config.toml
n_layer = 20
d_expert = 112
moe_layers = [0, 1, 2, 3, 4, 5, 6, 7, 8, 9, 10, 11, 12, 13, 14, 15, 16, 17, 18, 19]
router_score = "softmax"
normalize_top_k = true
routed_scale = 1.0
beta2 = 0.99
Below are experts of layer 16 (counted from 0) of a mixture-of-experts language model. Rows are named router (the router's row for the expert) and show model dimensions 0-255. Each number is 50 + 15 x the weight over its row's rms, rounded and kept within 0 to 99.
After each expert's rows: "gets" lists some tokens that make up at least twice as much of what it gets as of all text. This comes from a sample of Wikipedia text that the model never trained on. Tokens count by the router's weight.

# expert 10
router:54 52 66 79 83 66 77 69 52 69 35 72 58 55 62 49 54 41 75 45 47 78 72 54 45 54 55 36 57 30 52 46 46 86 44 46 37 24 63 52 55 49 60 62 62 46 78 85 75 81 45 49 24 29 54 53 43 43 17 44 47 35 48 71 50 52 26 32 61 60 50 67 49 80 46 44 40 44 38 50 54 67 49 33 63 62 51 85 55 47 29 54 38 53 51 43 64 53 54 50 55 46 44 68 64 62 44 51 79 48 43 48 49 26 74 53 58 27 66 55 39 29 75 55 44 41 53 28 63 50 66 55 48 55 59 60 52 72 39 35 72 54 55 40 39 68 47 54 49 47 56 51 45 40 31 37 54 22 27 57 65 34 77 59 46 54 42 43 62 54 57 57 40 67 64 35 34 46 36 38 55 17 54 77 37 57 64 40 70 53 51 52 50 66 60 63 54 42 46 59 56 40 83 63 30 48 37 63 51 25 26 58 50 68 43 34 61 57 48 09 44 68 69 73 58 11 90 35 56 29 43 34 32 68 51 45 69 32 28 58 72 58 56 46 40 86 52 84 45 34 46 77 33 60 45 62
gets: "4", "3", "6", "7", "1", "2"

# expert 22
router:22 45 78 59 37 39 17 44 66 50 59 32 42 48 65 59 38 57 65 71 31 40 75 50 36 43 33 30 64 99 77 59 59 27 48 38 61 59 58 20 46 52 60 44 51 55 49 47 49 50 37 21 52 37 48 72 43 44 43 40 75 60 39 48 62 34 51 34 41 58 69 51 50 47 47 67 43 52 56 32 58 35 58 62 55 47 32 44 68 44 35 71 76 45 58 60 53 64 68 23 64 27 65 74 52 45 44 66 64 70 88 28 44 28 77 49 35 22 74 66 34 53 56 35 40 98 65 57 22 51 51 47 65 73 27 54 48 51 58 51 74 20 63 37 67 41 67 51 43 48 50 46 21 64 35 44 27 75 55 50 46 39 29 65 45 43 36 47 58 52 52 58 49 47 53 71 40 43 49 28 61 61 29 39 55 52 52 22 23 51 62 30 36 58 58 50 45 73 96 42 51 16 38 41 67 77 57 52 43 52 67 32 55 41 61 44 50 59 58 79 61 61 62 37 48 63 81 49 60 55 46 38 64 54 74 45 56 45 53 48 50 70 62 42 37 42 52 33 40 45 36 41 62 49 24 61
gets: "1", "9", "8", " ", "–", " on"

# expert 30
router:49 70 47 49 52 49 57 42 62 54 45 38 61 63 50 39 33 47 48 48 50 60 61 53 37 49 57 53 45 52 52 26 27 24 46 27 41 60 62 44 47 42 22 35 58 46 54 35 41 15 64 23 55 85 31 37 34 22 38 70 62 72 49 53 49 71 55 31 41 30 52 60 64 26 44 56 60 66 63 52 47 41 66 41 70 74 52 70 51 26 52 14 42 44 62 42 34 36 74 83 45 75 52 63 52 63 28 49 50 46 41 43 71 59 55 34 43 35 75 46 75 43 32 27 43 48 39 33 24 61 76 26 47 54 39 33 56 56 75 39 67 33 52 48 67 56 51 67 70 59 52 35 68 51 14 61 57 54 47 43 48 72 51 30 40 73 58 53 47 48 28 44 23 54 50 44 45 50 80 07 66 45 43 42 44 38 36 30 42 46 36 71 61 62 34 35 69 67 65 38 61 39 63 42 41 34 65 40 38 62 36 30 38 58 61 44 63 70 70 59 44 27 52 35 11 45 56 54 52 31 88 39 43 63 63 40 46 12 38 33 16 81 45 39 29 22 40 47 53 60 54 56 49 30 50 35
gets: ":", " of", " at", " |", "-", ","

# expert 15
router:46 39 68 39 73 60 24 61 22 52 42 55 32 38 70 89 75 65 46 45 30 41 76 44 44 36 77 57 39 43 52 70 56 38 52 50 29 65 84 34 37 46 63 56 76 44 49 51 46 50 54 44 53 38 46 42 82 73 31 39 53 35 59 83 31 51 58 56 42 69 83 62 44 63 37 72 59 36 61 25 73 63 62 47 50 43 58 44 56 61 41 31 47 25 20 56 67 45 66 60 31 52 50 47 54 53 29 42 85 64 67 05 65 51 26 53 47 46 52 58 14 38 47 41 59 36 49 48 79 33 57 52 58 27 49 47 39 75 28 51 48 64 49 64 57 64 40 66 53 78 26 58 43 59 19 30 57 52 45 50 71 67 31 66 53 31 45 38 37 58 43 34 40 56 59 83 56 67 75 66 60 63 55 56 37 49 46 58 47 52 60 26 64 46 50 64 93 56 37 48 59 41 44 55 34 45 57 51 48 56 19 33 43 42 41 46 48 68 57 71 63 43 71 33 58 30 60 41 73 43 45 67 66 50 49 27 60 22 47 38 68 51 60 76 40 48 30 59 54 44 45 50 39 17 54 25
gets: ",", " October", " March", " November", " August", " September"

# expert 25
router:49 39 73 52 53 51 51 50 43 40 55 40 67 20 87 62 39 44 62 58 53 27 16 56 56 32 49 28 53 53 58 52 70 62 51 62 52 58 60 58 39 68 45 50 39 45 43 62 80 31 37 56 52 23 38 41 51 44 72 36 59 62 39 75 48 50 39 63 65 58 89 60 90 73 57 45 70 30 59 48 67 50 73 25 53 53 70 61 78 41 40 47 63 46 68 28 72 59 46 34 62 36 49 59 70 67 44 62 61 25 53 65 56 63 48 47 57 36 71 44 34 51 29 46 42 64 54 13 57 41 55 58 57 59 50 51 64 67 59 45 37 41 50 39 57 44 50 69 79 53 40 47 30 53 71 48 36 45 61 64 59 69 67 90 62 49 35 55 69 90 42 47 52 65 66 34 33 39 43 49 75 35 19 52 38 20 59 57 71 19 37 53 43 28 17 73 50 58 35 55 62 48 65 40 48 60 45 67 59 84 43 57 53 67 34 71 27 55 60 64 57 24 61 53 79 63 79 52 46 49 39 28 62 42 52 47 61 69 38 60 43 48 63 56 22 57 63 56 73 71 71 58 60 52 23 30
gets: " ", "-", " c", " s", " P", "–"

# expert 26
router:49 48 68 46 45 51 50 46 17 46 41 64 30 17 41 42 55 72 77 32 59 64 30 79 44 30 56 66 42 49 70 50 54 42 79 64 50 40 64 51 61 34 36 52 46 63 71 64 56 18 42 57 58 30 53 55 41 47 39 38 52 41 44 40 55 44 49 62 37 59 57 46 76 53 40 58 23 29 44 55 63 68 53 59 57 42 37 32 64 58 26 36 61 54 34 22 40 55 69 46 23 44 11 34 19 57 47 75 52 68 44 43 50 78 70 49 39 32 56 50 30 76 38 36 41 23 65 22 85 36 69 41 60 42 34 59 36 45 50 46 65 49 77 37 60 51 59 61 63 71 64 42 59 68 49 44 59 44 48 48 75 69 61 51 61 51 65 23 76 57 64 55 38 50 76 42 31 71 77 72 45 46 46 74 55 74 60 48 27 63 64 55 57 61 55 33 45 61 38 71 52 51 51 34 40 57 49 43 44 52 05 38 63 57 31 43 40 65 76 52 56 43 74 43 78 51 45 60 71 56 18 72 41 35 46 45 51 46 11 54 62 08 31 58 53 58 32 49 35 62 42 49 47 22 50 46
gets: " ", ",", " D", ")", " d", "%"

# expert 9
router:57 86 64 79 99 48 42 56 39 68 60 50 50 52 76 55 57 88 57 34 44 65 41 51 29 75 59 49 26 79 57 57 35 58 53 58 54 63 71 56 31 49 38 70 84 27 47 53 46 78 42 25 43 43 66 51 39 37 55 56 36 58 68 74 55 50 15 52 66 68 49 53 39 65 32 54 56 63 38 24 36 47 69 48 45 48 69 51 48 72 49 58 58 81 56 87 62 55 59 40 40 51 12 68 53 58 37 87 41 61 46 48 52 53 58 49 68 53 23 49 50 37 58 16 64 61 82 56 48 56 46 54 44 48 46 19 43 39 55 57 43 26 42 59 64 61 80 96 88 55 24 64 49 65 59 33 35 46 60 21 42 34 61 32 51 61 37 55 45 47 56 56 47 51 41 48 50 56 80 52 44 32 55 53 39 45 70 32 49 36 53 81 48 64 53 32 50 41 57 48 51 30 39 33 47 51 55 69 35 53 52 62 50 41 57 43 65 52 18 39 43 59 50 28 58 43 49 47 39 41 53 34 77 60 41 64 45 59 21 40 56 58 32 52 49 60 32 71 54 44 51 54 25 56 46 32
gets: ".", ")", "\"", ").", "\".", ".\""

# expert 1
router:25 48 54 43 49 58 58 39 48 34 41 32 55 28 61 50 45 44 38 35 56 33 40 39 48 59 64 58 42 31 41 66 43 67 47 38 62 76 42 43 56 46 36 42 47 63 37 70 20 37 36 67 70 34 57 50 39 65 40 50 29 65 44 21 66 35 58 62 48 50 43 54 99 71 64 41 49 32 46 70 70 66 62 27 43 33 66 38 61 45 50 18 35 42 57 70 49 46 67 43 62 66 45 58 58 44 56 35 47 26 50 31 18 69 35 62 74 56 48 49 46 40 45 59 51 48 43 25 59 78 56 66 44 60 70 44 47 62 14 43 61 28 39 42 64 44 70 52 78 22 50 80 63 48 50 82 48 43 48 59 51 65 82 13 59 50 50 73 40 38 68 54 75 20 48 45 64 63 51 45 65 36 32 55 33 61 62 34 51 55 39 72 35 32 61 28 59 65 40 64 70 26 68 64 41 59 71 56 64 70 58 34 35 58 43 49 73 61 48 19 56 51 68 34 72 50 45 55 70 68 24 42 18 65 91 57 52 53 56 40 38 40 37 77 53 50 59 53 59 41 45 42 25 15 52 60
gets: " ", " (", "–", " $", " +", " −"

# expert 8
router:45 77 56 41 55 56 53 42 75 58 62 25 49 33 37 35 81 51 50 51 51 54 32 46 50 47 55 36 49 44 43 59 56 53 41 49 55 35 40 49 56 44 52 54 65 68 61 75 62 30 40 44 35 37 45 59 45 50 55 71 38 36 48 59 52 64 52 37 50 64 69 57 48 25 75 70 30 37 34 51 87 43 51 65 58 30 74 77 49 63 31 65 62 60 54 63 64 55 54 31 46 50 46 24 44 39 61 63 54 27 41 66 38 28 38 77 56 45 34 45 59 51 25 24 38 61 28 56 20 67 36 83 41 46 66 86 63 53 46 38 77 57 55 50 58 50 40 18 27 47 39 51 57 20 47 61 45 40 25 20 71 54 46 45 49 60 66 47 62 41 48 70 44 60 36 81 42 41 00 58 48 45 48 41 64 65 40 53 51 47 41 49 42 36 42 55 68 56 24 39 45 34 74 67 61 68 59 36 47 79 58 55 31 43 38 79 57 34 64 38 49 61 64 87 00 91 62 58 66 60 50 57 34 53 64 38 67 67 49 39 55 37 52 39 38 56 42 94 56 55 32 51 53 57 40 58
gets: "ing", "ed", " and", " of", "ic", "able"

# expert 11
router:71 81 28 54 99 34 44 52 70 55 74 79 49 60 60 29 58 47 46 44 60 57 59 59 58 49 74 39 52 47 36 51 17 52 51 62 40 32 51 37 38 51 56 54 47 39 39 37 43 55 60 50 61 58 48 43 54 35 35 30 57 51 40 36 53 56 43 00 66 40 47 54 22 21 65 23 36 54 52 35 51 64 64 55 61 46 20 56 52 35 56 27 48 63 41 42 44 60 64 38 35 43 38 82 53 55 62 44 43 52 47 57 51 53 61 28 55 42 64 54 59 51 70 49 48 56 50 24 74 55 54 44 67 41 40 40 43 35 88 39 59 44 61 07 44 47 42 86 31 34 53 69 44 26 15 53 67 63 57 75 24 47 41 44 25 92 73 47 36 49 53 43 72 16 69 50 42 53 83 34 36 41 53 46 58 49 40 36 48 64 42 99 42 57 52 52 45 56 47 35 41 54 40 46 51 45 27 43 37 40 44 40 41 52 46 29 58 28 49 59 64 57 60 50 21 38 35 62 68 46 37 58 69 64 64 57 41 49 30 40 50 45 39 54 68 52 53 40 49 47 55 51 60 56 64 27
gets: " |", "|", ";", "-", " /", ":"

# expert 23
router:20 31 70 22 24 62 38 51 27 12 27 62 35 53 68 49 73 42 42 50 47 56 42 60 47 28 27 28 50 56 28 56 72 41 68 31 45 58 46 64 68 56 54 59 70 72 73 31 37 42 52 35 53 53 46 28 37 44 82 46 35 52 53 39 55 61 51 46 42 37 37 42 08 26 63 49 53 22 52 66 45 49 36 33 59 39 56 52 51 50 27 51 38 45 40 65 65 35 31 69 47 65 44 53 09 38 49 53 45 57 52 49 59 60 43 34 65 58 89 68 40 48 44 38 66 54 70 48 59 36 54 69 62 41 50 41 56 55 70 32 49 33 48 62 43 58 50 66 43 07 52 39 34 43 23 44 60 76 33 49 35 65 65 53 32 59 71 48 41 65 61 36 80 56 34 67 33 80 60 32 64 56 52 53 58 51 55 72 50 29 47 44 52 23 44 38 62 48 34 47 48 59 58 36 57 55 38 37 43 77 50 61 51 37 67 44 44 35 36 57 13 51 52 39 29 43 46 45 46 56 55 84 32 14 40 67 41 33 47 56 75 62 31 55 62 26 51 43 66 79 03 68 59 56 52 51
gets: " |", "-", ":", " of", "|", "=="

# expert 24
router:02 71 47 42 53 53 59 37 62 63 49 20 47 35 62 52 63 45 54 63 68 56 14 14 56 50 70 54 45 66 46 42 52 48 72 68 74 43 59 23 54 42 42 30 33 57 71 57 65 28 37 46 33 70 51 48 50 61 59 23 72 29 48 51 67 49 49 47 54 59 49 54 50 40 42 35 34 67 42 45 34 47 74 54 67 28 58 62 37 76 48 52 56 75 60 48 75 46 63 42 73 47 21 32 43 56 37 74 44 45 39 43 67 42 31 50 36 36 63 48 58 62 53 72 43 77 55 22 16 70 33 51 46 24 32 71 47 70 61 37 56 31 82 52 67 57 57 46 28 49 52 37 26 27 41 67 70 32 40 23 60 54 45 68 20 12 67 36 66 45 54 38 57 50 52 48 49 49 55 40 36 49 56 33 47 59 47 43 29 56 49 75 45 49 52 40 67 53 49 44 52 58 67 50 46 49 53 57 45 41 45 34 45 47 11 77 38 43 71 39 29 48 09 46 18 57 36 66 57 70 00 47 23 62 49 56 40 48 55 61 56 45 49 43 56 61 51 33 27 47 48 52 42 48 48 51
gets: " and", ",", " by", " of", " the", " with"